python train.py --n_layer=8 --d_model=128 --n_experts=24 --experts_per_token=1 --d_expert=256 --d_shared_expert=0 --activation="elu" --moe_layers=[1, 2, 3, 4, 5, 6, 7] --router_score="softmax" --normalize_top_k=false --routed_scale=4.9 --balance_loss=0.00562 --balance_bias=false --router_bias=true --init_std_router=0.016 --lr_router=0.00109 --vocab_size=8192 --norm="rmsnorm" --norm_eps=1e-05 --tie_embeddings=false --optimizer="muon" --lr=0.00367 --beta1=0.9 --batch_tokens=[32768, 65536, 98304] --seq_len=1024 --train_tokens=412400000 --steps=6961 --dataset="wikipedia_en"
Below are experts of layer 2 (counted from 0) of a mixture-of-experts language model. Rows are named router (the router's row for the expert), down (a neuron's output weights, with its number) and show model dimensions 0-127. Each number is 200 + 40 x the weight over its row's rms, rounded and kept within 0 to 999.
After each expert's rows: "comes before" lists some tokens at least twice as common just after its tokens as in all text. This comes from a sample of Wikipedia text that the model never trained on. Tokens count by the router's weight.

# expert 6
router,175,195,174,259,93,156,174,133,139,260,189,236,139,217,233,253,218,188,212,148,248,165,222,231,262,177,157,216,195,161,194,217,214,222,175,161,234,223,161,173,172,190,151,141,203,245,155,141,146,120,228,163,144,261,241,190,188,267,132,159,196,224,176,156,147,236,151,233,218,176,121,199,168,196,225,251,140,147,210,238,136,197,214,164,184,188,221,181,200,183,145,183,149,168,262,194,277,187,173,185,173,234,190,186,168,160,241,196,212,211,211,152,157,254,82,235,190,143,221,238,212,206,180,264,209,163,182,188
down0,175,140,242,183,181,214,216,188,201,253,197,228,185,177,244,169,198,169,188,173,168,132,126,254,184,175,167,117,160,198,203,244,195,200,193,230,203,147,143,246,203,147,138,165,232,201,156,222,200,216,189,232,196,177,224,242,209,252,224,188,168,171,223,244,199,226,237,264,290,198,224,242,189,194,243,243,270,157,186,214,154,214,221,216,274,170,210,254,219,119,224,203,132,246,207,174,182,213,245,236,221,117,175,137,237,228,209,201,269,230,217,168,157,255,53,213,237,205,171,148,212,255,209,201,194,316,195,169
down1,158,151,153,168,139,188,225,184,145,188,172,192,171,254,197,254,211,211,160,203,197,233,227,232,151,228,150,237,215,127,180,213,239,177,127,202,169,236,191,172,202,238,166,222,165,223,276,215,134,272,195,118,234,218,229,117,254,224,169,187,211,152,181,175,267,278,129,234,210,188,273,170,213,182,135,222,217,294,139,237,211,196,164,241,211,236,249,179,235,205,240,234,194,203,147,189,239,295,182,160,229,218,260,200,258,159,185,225,171,210,172,189,230,193,134,213,182,232,215,145,200,260,213,183,253,195,147,286
down2,126,188,179,223,189,165,167,281,91,229,221,187,253,270,208,177,171,124,241,195,223,220,208,207,219,265,243,188,249,294,211,205,118,240,165,105,233,173,169,228,131,158,206,195,253,200,166,201,238,176,185,166,152,228,176,212,190,184,229,215,232,165,189,249,203,252,198,219,207,189,190,215,230,131,211,212,145,130,157,280,278,210,152,185,190,203,211,231,198,212,204,285,159,247,222,145,159,260,278,257,136,217,229,184,195,192,235,182,204,177,176,134,201,161,165,221,177,206,237,145,233,182,161,138,187,214,159,198
comes before: " the", " a", "ly", " his", " as", " than"

# expert 19
router,126,143,183,148,282,173,279,222,179,252,191,262,192,154,222,165,289,181,176,146,184,223,182,184,166,226,164,254,125,228,164,151,238,99,215,259,191,238,232,193,147,158,195,247,202,202,161,197,175,194,235,221,248,156,182,171,148,184,263,237,181,148,222,242,243,219,232,253,214,214,133,166,198,186,168,210,298,132,169,206,181,182,170,229,213,214,270,230,192,225,168,256,180,166,188,219,207,181,207,207,192,237,119,184,198,139,255,172,237,157,154,168,265,240,253,215,130,205,235,206,193,194,222,142,208,200,267,229
down1,243,203,119,230,172,214,243,179,197,192,194,228,177,197,236,175,242,187,111,200,185,150,144,243,140,188,170,156,226,241,258,139,217,202,226,196,130,165,196,204,207,151,215,251,168,151,137,189,246,279,235,161,87,157,199,203,264,259,228,233,150,237,214,277,188,241,164,222,171,184,216,239,128,127,157,205,185,209,156,189,168,157,211,171,180,183,193,151,182,185,181,177,241,218,190,227,217,168,209,295,137,162,197,172,206,215,231,196,199,157,164,285,201,252,156,158,187,199,231,143,266,170,233,218,139,262,133,191
down2,144,218,156,199,213,195,195,160,259,250,180,176,114,142,238,303,188,211,193,127,189,212,221,223,196,188,207,192,248,229,269,286,135,170,222,162,215,181,215,215,164,244,270,175,183,156,265,136,196,153,283,285,146,202,246,81,207,195,190,150,197,212,171,197,229,221,204,225,153,188,202,158,235,200,197,170,238,125,262,230,210,223,234,233,278,226,138,223,195,219,151,232,203,176,197,195,193,212,176,131,160,173,272,213,183,206,190,244,214,168,190,206,171,226,188,130,162,231,242,173,206,169,186,184,239,176,285,231
down3,144,138,226,183,199,164,254,208,234,189,169,228,200,207,175,169,282,233,150,224,280,155,185,255,92,252,197,217,186,188,254,200,244,218,205,214,221,202,200,224,187,102,200,204,191,189,161,124,139,143,203,213,192,232,182,212,176,234,269,143,115,213,218,252,152,181,189,179,173,314,203,168,189,180,189,111,230,129,176,154,114,197,196,205,224,106,197,207,242,270,184,231,283,225,175,161,184,131,226,240,171,194,205,174,193,193,228,162,232,202,158,237,186,230,136,187,242,193,203,222,183,186,173,229,188,168,175,166
comes before: "|", "-", "  ", "\n", "The", " Candidate"

# expert 10
router,120,206,268,152,134,167,185,190,193,240,231,255,185,209,186,122,216,179,183,208,213,218,159,271,225,165,248,165,231,206,191,165,202,141,240,234,194,200,210,146,260,202,218,260,284,245,169,207,156,250,272,287,225,193,231,162,134,147,252,206,138,213,227,197,224,183,160,134,238,138,195,242,207,146,192,195,253,134,186,174,200,167,261,200,258,168,198,253,279,212,137,236,259,179,262,193,137,211,233,205,168,176,157,185,209,194,246,160,235,151,198,185,199,233,249,259,194,150,181,246,217,208,251,128,168,179,197,170
down0,185,160,222,190,254,198,190,238,116,194,211,238,209,158,213,246,183,237,217,191,138,192,294,191,165,189,128,176,229,257,162,188,180,135,243,150,144,162,172,191,197,167,147,225,216,216,104,167,182,181,205,219,252,201,301,172,230,156,179,176,207,191,170,162,80,204,204,190,194,191,219,244,180,149,223,190,145,161,238,272,136,201,232,209,159,195,208,236,177,210,149,264,195,172,208,305,237,200,213,234,159,191,147,236,208,199,272,218,204,173,297,187,169,209,234,258,229,241,192,254,179,167,128,180,197,230,258,215
down1,178,227,168,182,201,170,240,308,212,202,238,215,150,172,155,145,178,239,173,139,273,190,226,242,181,193,207,269,135,270,238,238,135,265,226,197,215,243,290,138,168,148,233,174,155,120,144,227,220,160,193,210,240,207,224,247,256,221,227,206,232,201,170,241,236,185,171,251,161,196,105,211,201,172,200,201,219,180,161,233,245,200,162,146,248,278,258,187,181,236,163,191,201,232,177,204,207,159,204,118,189,182,151,274,155,153,152,114,187,176,169,196,174,155,167,137,146,224,168,167,227,189,213,223,179,190,196,187
down2,227,152,211,178,283,156,183,216,164,217,213,221,176,112,196,174,266,205,241,244,198,175,208,202,246,248,237,144,239,223,217,109,149,223,237,202,185,182,156,176,196,218,269,178,189,244,153,256,160,174,203,153,201,253,240,238,154,214,284,176,153,184,165,153,178,207,204,151,176,145,145,189,139,196,211,168,199,182,190,230,127,121,209,271,211,144,177,257,232,111,137,186,256,168,235,274,155,151,228,202,191,190,147,200,103,238,124,183,212,222,175,201,228,208,167,187,231,200,161,172,254,262,164,182,207,210,179,169
comes before: ")", ",", " |", "–", ".", "\n"

# expert 7
router,205,165,246,221,244,242,131,281,221,263,186,161,184,185,214,171,195,204,242,252,213,208,204,163,190,177,204,155,145,271,180,166,119,252,202,203,242,139,193,247,187,244,147,249,169,240,221,257,252,151,259,189,282,159,215,198,250,173,277,181,216,178,189,254,267,139,169,263,184,254,277,185,250,110,139,254,197,201,163,226,268,199,220,205,195,201,190,193,220,111,196,222,205,241,248,204,165,195,224,221,182,164,142,238,126,168,203,246,234,152,236,212,187,185,247,184,239,254,181,165,203,213,253,195,176,183,140,190
down1,171,199,179,183,217,164,180,159,238,179,210,213,189,100,206,109,168,253,158,232,183,135,150,196,183,254,174,227,206,224,271,173,140,212,232,270,220,262,233,197,201,239,218,169,195,187,122,186,232,153,240,255,147,172,217,255,216,217,201,191,170,170,118,245,213,235,159,243,221,282,193,220,256,182,186,210,139,104,186,188,258,229,213,132,238,255,173,113,175,198,181,169,157,180,137,176,186,263,246,254,177,277,148,210,196,219,215,185,158,210,246,190,229,206,217,154,213,211,183,189,261,216,250,213,242,142,267,182
down2,67,240,168,276,208,135,252,281,207,253,213,186,195,167,135,220,145,196,249,222,196,197,255,241,199,237,185,248,127,143,198,185,224,207,197,236,173,218,276,271,280,127,193,151,190,240,190,142,237,191,200,167,160,238,192,172,188,260,156,222,226,286,228,152,184,249,185,173,200,149,262,165,202,199,180,228,258,180,203,176,262,159,162,235,221,177,191,194,149,220,214,212,178,128,231,257,114,214,189,186,262,215,155,146,201,253,231,130,183,202,214,239,248,222,225,168,193,191,181,181,223,175,217,183,204,187,173,234
down3,223,192,229,223,118,150,196,169,202,226,205,137,237,218,222,156,294,182,208,207,196,177,276,115,255,173,121,210,212,218,245,220,231,202,184,191,242,198,186,217,183,189,272,153,199,183,233,193,220,184,245,261,239,268,176,168,165,119,221,240,150,160,228,196,252,212,207,230,196,204,163,158,204,246,188,201,225,195,242,214,134,101,216,172,183,188,199,213,230,230,129,251,162,156,168,181,133,171,227,218,189,211,217,216,234,144,199,236,192,245,219,283,205,161,341,198,173,239,218,213,282,158,209,219,284,191,156,186
comes before: "\n\n", "=", " The", " In", " He", "\n"

# expert 16
router,212,307,219,181,147,273,239,191,205,224,174,167,207,295,250,203,147,173,181,236,271,192,290,160,156,161,216,248,258,180,164,129,202,209,216,127,200,204,197,194,169,200,147,205,232,211,151,172,228,171,230,207,200,150,152,118,161,176,225,202,152,160,180,207,174,233,219,121,150,173,204,215,217,201,253,205,200,221,172,201,174,192,261,198,257,193,141,176,213,176,164,211,213,168,219,275,124,196,112,233,156,205,267,148,236,217,211,178,101,241,207,199,203,255,218,213,246,197,138,190,218,219,224,124,170,261,170,224
down1,210,152,184,256,172,187,178,203,240,222,152,195,216,169,231,184,191,194,200,123,164,198,171,149,245,153,196,161,196,246,206,147,208,262,197,218,276,278,181,186,164,204,250,207,216,111,148,215,227,212,239,158,250,177,177,124,146,262,230,212,234,167,148,163,159,108,185,175,217,203,163,151,169,204,234,204,278,139,257,198,226,230,224,229,151,170,197,225,186,180,167,241,203,227,228,183,220,274,211,202,164,255,124,224,161,217,229,192,267,195,289,116,114,185,217,213,201,247,215,213,173,209,176,161,236,121,145,132
down2,240,153,166,196,238,220,182,237,200,222,174,239,236,152,254,209,159,161,211,216,247,189,181,134,216,214,248,203,204,191,160,164,189,267,206,221,199,277,212,188,243,175,207,238,199,213,231,99,215,204,237,163,164,187,179,170,249,151,153,198,199,146,170,237,233,237,141,204,242,234,206,223,236,244,206,264,259,237,122,230,207,132,121,169,211,253,173,184,171,162,286,166,163,113,197,225,170,218,193,205,115,191,171,140,182,159,196,174,144,223,185,212,228,244,210,119,198,166,114,225,278,163,235,190,107,266,166,193
down3,170,252,170,153,182,198,259,224,228,174,187,129,172,202,274,201,223,190,242,269,190,253,180,155,157,184,227,260,170,235,187,194,178,261,181,230,210,148,176,235,177,208,217,226,135,242,132,217,214,235,216,172,184,242,130,199,203,216,95,167,134,174,193,212,174,188,249,174,264,260,182,249,151,223,198,161,168,179,186,257,176,214,182,119,219,163,184,229,190,146,234,206,237,190,166,236,215,176,278,219,248,237,180,164,215,222,315,206,223,158,220,127,240,195,239,192,141,183,222,203,231,232,230,179,146,262,137,93
comes before: "ing", "ed", " of", "ion", "s", "ment"

# expert 12
router,265,194,261,114,193,196,165,154,247,222,240,243,149,176,217,267,242,215,220,195,231,238,202,259,221,230,157,178,230,259,169,254,97,169,161,180,178,186,175,269,218,226,236,240,277,264,189,203,178,176,191,190,177,239,132,199,202,198,207,208,162,126,210,240,123,196,207,224,199,176,219,151,217,204,195,173,228,194,252,237,260,116,194,163,226,197,236,137,174,208,234,227,230,203,219,148,158,177,252,231,163,199,241,186,247,279,246,117,201,204,219,195,200,226,171,218,148,148,305,169,194,185,228,299,169,170,175,160
down0,197,196,219,182,246,182,217,161,144,184,210,133,148,176,108,149,171,176,218,159,167,199,165,221,222,150,270,248,260,206,217,175,204,173,164,154,270,273,223,225,192,278,180,238,226,228,179,137,276,138,181,288,178,159,176,249,84,170,215,218,241,197,236,264,180,165,239,199,217,184,138,199,193,215,194,161,201,256,199,233,182,148,209,189,224,168,218,215,197,254,149,171,177,182,210,240,257,194,74,197,167,171,178,159,147,162,212,209,162,152,191,217,258,206,122,248,198,217,242,246,213,263,226,198,202,224,197,233
down1,243,242,204,163,249,212,160,263,122,234,232,137,178,188,207,164,244,198,179,131,225,207,267,183,185,257,240,230,187,161,184,243,167,105,67,139,212,240,155,230,197,167,215,217,234,143,157,201,198,205,247,225,269,172,169,209,172,235,165,213,165,165,187,132,160,213,220,194,148,197,139,262,221,208,224,187,228,161,199,231,235,259,225,190,253,263,168,305,158,155,183,209,147,113,218,251,190,181,199,178,217,226,221,178,206,181,208,172,204,237,213,211,207,163,195,241,145,132,130,239,247,248,173,198,173,252,228,200
down2,188,235,264,157,173,80,201,205,187,236,169,259,236,222,188,186,290,226,229,213,175,201,224,205,247,161,274,253,220,279,183,180,200,144,209,199,169,220,143,105,163,207,209,271,243,188,207,153,199,197,143,163,212,272,240,155,306,232,164,190,244,245,204,197,196,227,187,257,183,201,199,148,221,193,243,222,174,164,193,193,195,203,262,179,236,233,292,297,224,223,147,222,189,181,235,205,193,171,225,259,179,187,233,230,206,145,228,169,203,169,221,205,98,180,183,204,193,142,236,144,264,180,150,230,176,204,233,205
comes before: " the", " a", "\n", " his", " an", " 18"

# expert 2
router,232,155,217,147,224,223,224,246,196,169,231,181,288,220,208,125,199,250,188,198,198,240,236,227,162,205,213,227,265,123,237,229,173,100,210,220,250,218,229,187,200,167,247,129,268,233,150,189,175,172,222,124,195,281,300,212,193,189,152,189,208,234,240,175,221,196,119,209,159,176,212,159,115,208,169,239,226,163,181,234,223,142,139,177,164,251,230,211,178,149,154,253,164,163,216,221,217,251,206,193,206,202,105,190,177,167,245,149,202,255,218,187,240,188,277,175,219,150,175,214,167,283,237,218,195,220,227,156
down0,156,253,164,247,190,169,157,188,150,191,207,206,171,218,201,203,215,236,226,248,227,167,118,199,209,165,180,179,177,253,250,243,154,230,107,203,123,173,152,190,207,159,180,204,213,160,168,207,201,178,155,215,271,235,161,213,275,212,193,222,208,231,177,275,209,224,215,169,304,131,255,167,239,179,181,147,222,131,216,166,184,226,281,236,207,200,283,234,211,242,166,218,192,249,206,158,200,136,160,150,247,227,247,282,177,197,114,150,203,188,146,191,211,215,175,162,275,215,211,183,214,208,229,162,158,218,189,90
down1,217,206,179,199,222,203,213,261,220,195,198,189,172,215,178,291,173,208,263,202,203,208,160,166,209,161,186,266,197,140,190,174,162,140,195,163,197,217,258,133,127,300,164,177,191,242,213,256,159,184,191,259,196,232,175,223,192,185,223,148,132,191,133,185,213,167,184,146,217,138,217,243,152,185,191,173,134,190,249,223,294,158,227,205,237,163,143,160,169,143,118,249,233,248,76,218,137,186,236,171,164,113,235,187,144,214,238,184,131,217,215,218,168,188,178,140,167,221,208,232,185,193,245,186,249,209,228,187
down2,151,229,193,193,239,129,176,190,267,177,175,236,155,277,182,183,222,152,294,251,203,162,248,186,238,175,177,242,236,258,206,311,139,211,260,250,268,134,179,214,257,185,236,204,191,296,212,169,173,195,212,201,192,193,274,193,234,213,151,216,177,193,213,255,241,228,252,197,232,157,216,156,167,251,160,227,175,183,179,261,202,227,182,166,196,176,125,214,198,173,213,143,205,233,205,176,102,202,243,148,204,168,201,287,256,216,217,168,198,157,224,163,193,241,190,209,228,162,184,189,205,328,172,186,192,172,189,208
comes before: "s", "raph", "on", "t", "The", "re"

# expert 1
router,207,298,255,153,138,142,240,195,264,230,176,261,176,197,244,164,148,190,167,207,225,209,156,248,124,197,244,198,178,165,254,253,252,196,283,161,166,206,210,169,188,159,224,222,151,193,163,266,226,162,179,239,200,174,163,256,190,237,187,283,216,220,271,214,198,164,152,267,200,169,242,287,205,245,201,265,246,180,173,202,175,244,138,150,266,178,232,170,219,204,145,203,165,245,256,199,194,172,220,273,190,192,174,219,165,235,210,149,167,183,138,189,220,165,181,203,240,123,255,129,188,184,195,253,177,176,157,174
down0,147,235,175,149,172,125,173,243,222,250,159,230,152,202,222,101,252,280,119,198,127,200,231,171,161,208,201,230,238,210,171,108,209,210,125,147,195,152,194,199,164,243,241,228,263,216,174,238,234,248,250,201,205,162,124,234,188,233,186,232,251,230,206,168,177,214,136,194,212,144,261,179,195,99,178,202,198,220,204,281,258,188,185,185,246,181,181,198,194,145,154,229,197,275,147,223,281,250,174,213,218,181,151,272,203,210,178,181,233,185,217,223,210,152,188,131,239,207,205,197,266,212,205,248,169,189,191,213
down1,214,180,161,197,282,209,240,212,186,254,183,290,142,202,228,220,222,203,205,177,183,234,205,191,192,234,178,145,242,188,145,210,182,199,171,33,251,229,199,167,205,258,218,121,178,219,171,182,250,148,188,199,190,189,203,175,170,169,196,227,181,202,244,245,190,212,214,222,187,208,121,218,180,214,214,175,148,178,235,170,172,209,202,174,150,194,203,141,178,148,198,195,172,238,303,210,264,190,217,122,254,121,124,199,224,200,174,207,233,237,247,136,176,156,241,158,155,215,119,135,144,192,208,255,268,227,163,164
down2,234,165,123,201,239,199,233,158,224,209,198,184,244,278,142,213,134,172,202,128,105,207,257,248,168,284,138,195,206,215,263,118,164,224,207,219,172,152,156,224,187,196,199,195,256,351,252,248,184,198,163,227,194,212,203,286,179,234,201,250,176,236,219,140,135,207,188,185,198,207,196,183,201,177,235,179,194,245,258,232,242,138,237,163,210,230,201,206,129,169,176,218,191,166,250,171,233,218,202,208,168,185,180,196,150,169,188,192,175,164,263,195,232,229,164,194,122,191,217,181,165,191,153,246,236,215,242,283
comes before: " of", ",", " in", ".", ":", " he"

# expert 3
router,154,183,201,224,102,173,197,207,144,173,248,244,192,160,240,154,164,278,203,167,207,258,199,217,198,221,168,206,256,78,224,153,181,146,228,250,174,184,203,140,178,141,242,232,170,197,203,204,178,258,216,240,227,278,148,269,153,221,242,148,159,169,209,182,252,140,144,240,209,237,228,191,211,156,135,201,211,150,196,165,237,192,210,220,221,162,190,221,235,186,184,203,257,145,248,162,136,242,230,235,170,290,135,173,245,184,208,175,203,149,173,128,222,187,283,251,155,145,216,233,203,234,214,172,241,195,206,167
down1,257,191,176,171,207,186,200,71,248,178,207,254,294,177,245,250,229,179,194,176,163,172,147,221,174,243,237,127,264,239,149,175,138,172,214,237,198,192,255,275,186,197,178,157,192,184,140,194,184,189,249,193,199,254,164,189,181,174,180,162,247,203,161,185,224,120,195,173,208,193,190,150,234,160,260,244,226,243,210,249,131,164,251,271,157,248,166,165,213,200,199,224,187,157,171,216,223,247,203,185,201,200,246,218,276,183,296,244,216,199,206,141,144,239,188,207,126,233,191,214,238,250,281,153,224,209,230,149
down2,211,263,262,147,266,189,180,169,286,180,225,214,209,183,242,199,210,146,192,174,254,172,162,189,225,207,204,189,237,268,245,179,146,207,249,144,241,234,222,193,214,211,237,191,269,262,261,214,227,140,287,198,211,185,242,117,211,173,185,129,218,265,200,196,191,253,197,176,177,255,211,204,262,187,169,238,227,213,203,217,225,163,133,171,242,234,270,146,188,184,208,251,220,238,127,107,204,267,264,179,280,160,102,220,165,200,206,187,211,243,227,249,157,196,171,227,239,220,225,157,231,221,133,216,165,212,205,221
down3,137,123,162,128,113,226,217,139,224,189,238,269,204,212,172,174,230,276,184,225,177,215,184,189,237,249,225,131,133,188,196,233,217,211,232,261,177,283,176,209,186,183,165,164,220,316,160,250,188,165,205,249,143,180,239,193,201,204,293,225,171,231,239,183,230,190,199,203,144,94,208,165,165,183,208,205,146,110,251,169,178,227,233,220,208,212,130,249,176,175,164,164,243,212,191,205,203,184,238,268,248,186,224,185,200,248,169,175,178,220,204,222,166,236,222,223,206,219,191,211,229,184,164,194,186,134,263,294
comes before: " |", ".", "%", ")", ",", "–"

# expert 4
router,188,172,182,169,250,140,239,243,222,242,237,238,141,141,234,190,202,232,156,125,200,208,204,176,186,220,124,230,208,267,182,147,186,165,199,279,149,212,241,160,150,166,253,228,197,192,157,211,197,224,186,166,220,147,195,191,166,183,245,276,175,140,267,249,240,181,242,198,165,146,199,162,174,198,162,238,256,163,155,198,149,178,200,192,228,128,244,274,223,215,172,221,256,152,248,233,192,183,235,193,190,265,162,271,150,150,195,167,248,162,178,127,256,214,240,222,154,167,242,262,236,211,245,178,297,200,265,176
down1,252,172,276,215,182,206,241,287,197,172,206,144,200,166,177,133,200,220,186,208,331,141,146,271,209,183,215,183,212,148,252,198,217,205,176,247,256,186,247,194,167,164,197,278,178,234,207,268,201,189,200,226,203,230,156,183,223,155,170,256,207,150,223,259,177,237,225,280,120,238,203,176,192,202,189,199,178,193,194,236,138,157,214,240,200,184,148,147,201,156,239,179,224,177,190,214,189,143,233,236,210,198,178,223,221,177,189,139,157,200,237,315,155,187,179,131,235,211,160,228,255,187,174,200,196,149,157,82
down2,199,214,237,130,188,188,225,209,202,273,201,227,201,180,210,174,222,152,265,222,230,203,246,194,191,220,185,76,147,148,173,209,244,247,256,217,275,199,131,204,237,179,155,212,214,232,90,225,170,207,144,266,197,151,151,208,218,231,225,219,168,206,264,221,146,156,199,177,202,191,215,232,226,197,257,187,249,142,222,191,188,184,218,204,148,169,197,193,215,308,189,196,297,170,214,256,142,204,289,159,201,232,187,255,138,208,195,209,291,169,190,179,205,157,196,212,185,244,233,281,156,200,178,226,154,256,226,223
down3,235,195,208,176,202,215,83,189,196,175,156,194,177,224,204,192,164,236,227,211,183,263,266,120,149,232,156,248,184,170,200,245,135,183,154,211,202,202,127,239,239,129,213,129,202,171,257,230,161,198,163,204,227,126,158,184,143,173,222,158,206,213,196,140,183,146,204,196,274,259,176,128,177,172,186,109,181,208,163,143,154,147,185,199,134,188,178,160,174,243,179,173,248,171,202,216,161,231,228,243,205,235,235,238,173,222,234,186,130,212,157,181,159,204,230,185,203,304,219,128,180,240,117,128,192,185,210,194
comes before: "\n", "  ", " 0", " 1", " 2", " 3"

# expert 17
router,211,93,238,160,191,171,193,250,207,223,229,232,210,123,190,184,229,257,193,191,229,241,206,217,207,240,186,233,189,218,189,134,198,189,166,210,255,212,209,199,186,143,120,221,201,233,151,277,209,173,264,155,263,197,212,198,280,113,234,178,213,185,194,236,173,211,101,271,237,220,239,105,225,193,181,200,237,165,162,189,192,116,140,166,205,202,234,243,281,193,180,241,190,171,227,212,141,115,154,190,199,208,181,192,176,259,212,135,169,215,230,174,284,197,222,267,196,219,194,249,233,239,209,129,222,149,226,168
down1,268,193,181,212,171,213,185,278,147,209,182,206,188,178,229,187,140,206,97,199,246,211,195,184,203,244,235,259,187,140,208,193,162,148,198,194,227,199,205,168,160,203,156,252,233,229,217,227,151,226,151,218,289,210,264,262,178,203,209,184,209,144,173,197,296,229,187,212,213,232,251,226,229,220,178,175,201,312,192,162,230,229,221,199,207,206,196,158,295,189,94,248,199,221,158,200,180,247,188,284,231,213,199,137,168,167,239,227,173,183,141,164,201,166,249,175,276,229,166,232,146,260,212,240,238,258,276,166
down2,244,181,202,237,126,174,272,176,224,186,215,255,209,267,208,258,160,201,210,168,154,253,216,178,198,206,250,231,131,217,195,175,139,82,154,178,213,228,263,228,197,194,261,216,128,260,240,236,239,222,192,228,206,179,239,213,200,242,226,203,240,231,185,146,164,225,226,260,221,192,234,170,276,207,175,179,219,194,206,205,191,144,111,197,179,226,210,336,182,158,166,201,265,171,157,147,182,203,188,204,157,171,223,163,224,164,165,231,275,218,190,176,177,173,190,180,135,222,212,247,182,184,204,296,219,207,207,298
down3,207,117,213,231,169,217,203,229,180,249,137,211,216,240,239,148,233,125,254,244,281,194,274,204,241,187,154,176,189,176,161,234,191,174,162,216,251,216,217,195,174,132,99,178,208,180,154,187,202,204,190,180,145,177,194,153,167,223,193,250,200,217,230,229,193,157,182,221,145,189,205,119,166,198,156,196,160,179,176,239,210,252,228,146,142,228,160,178,254,166,223,229,156,241,224,203,224,165,153,112,298,170,244,157,206,184,195,220,316,144,229,224,235,243,154,143,250,222,196,223,232,257,210,195,213,284,242,169
comes before: "-", "19", "|", "1", "0", "2"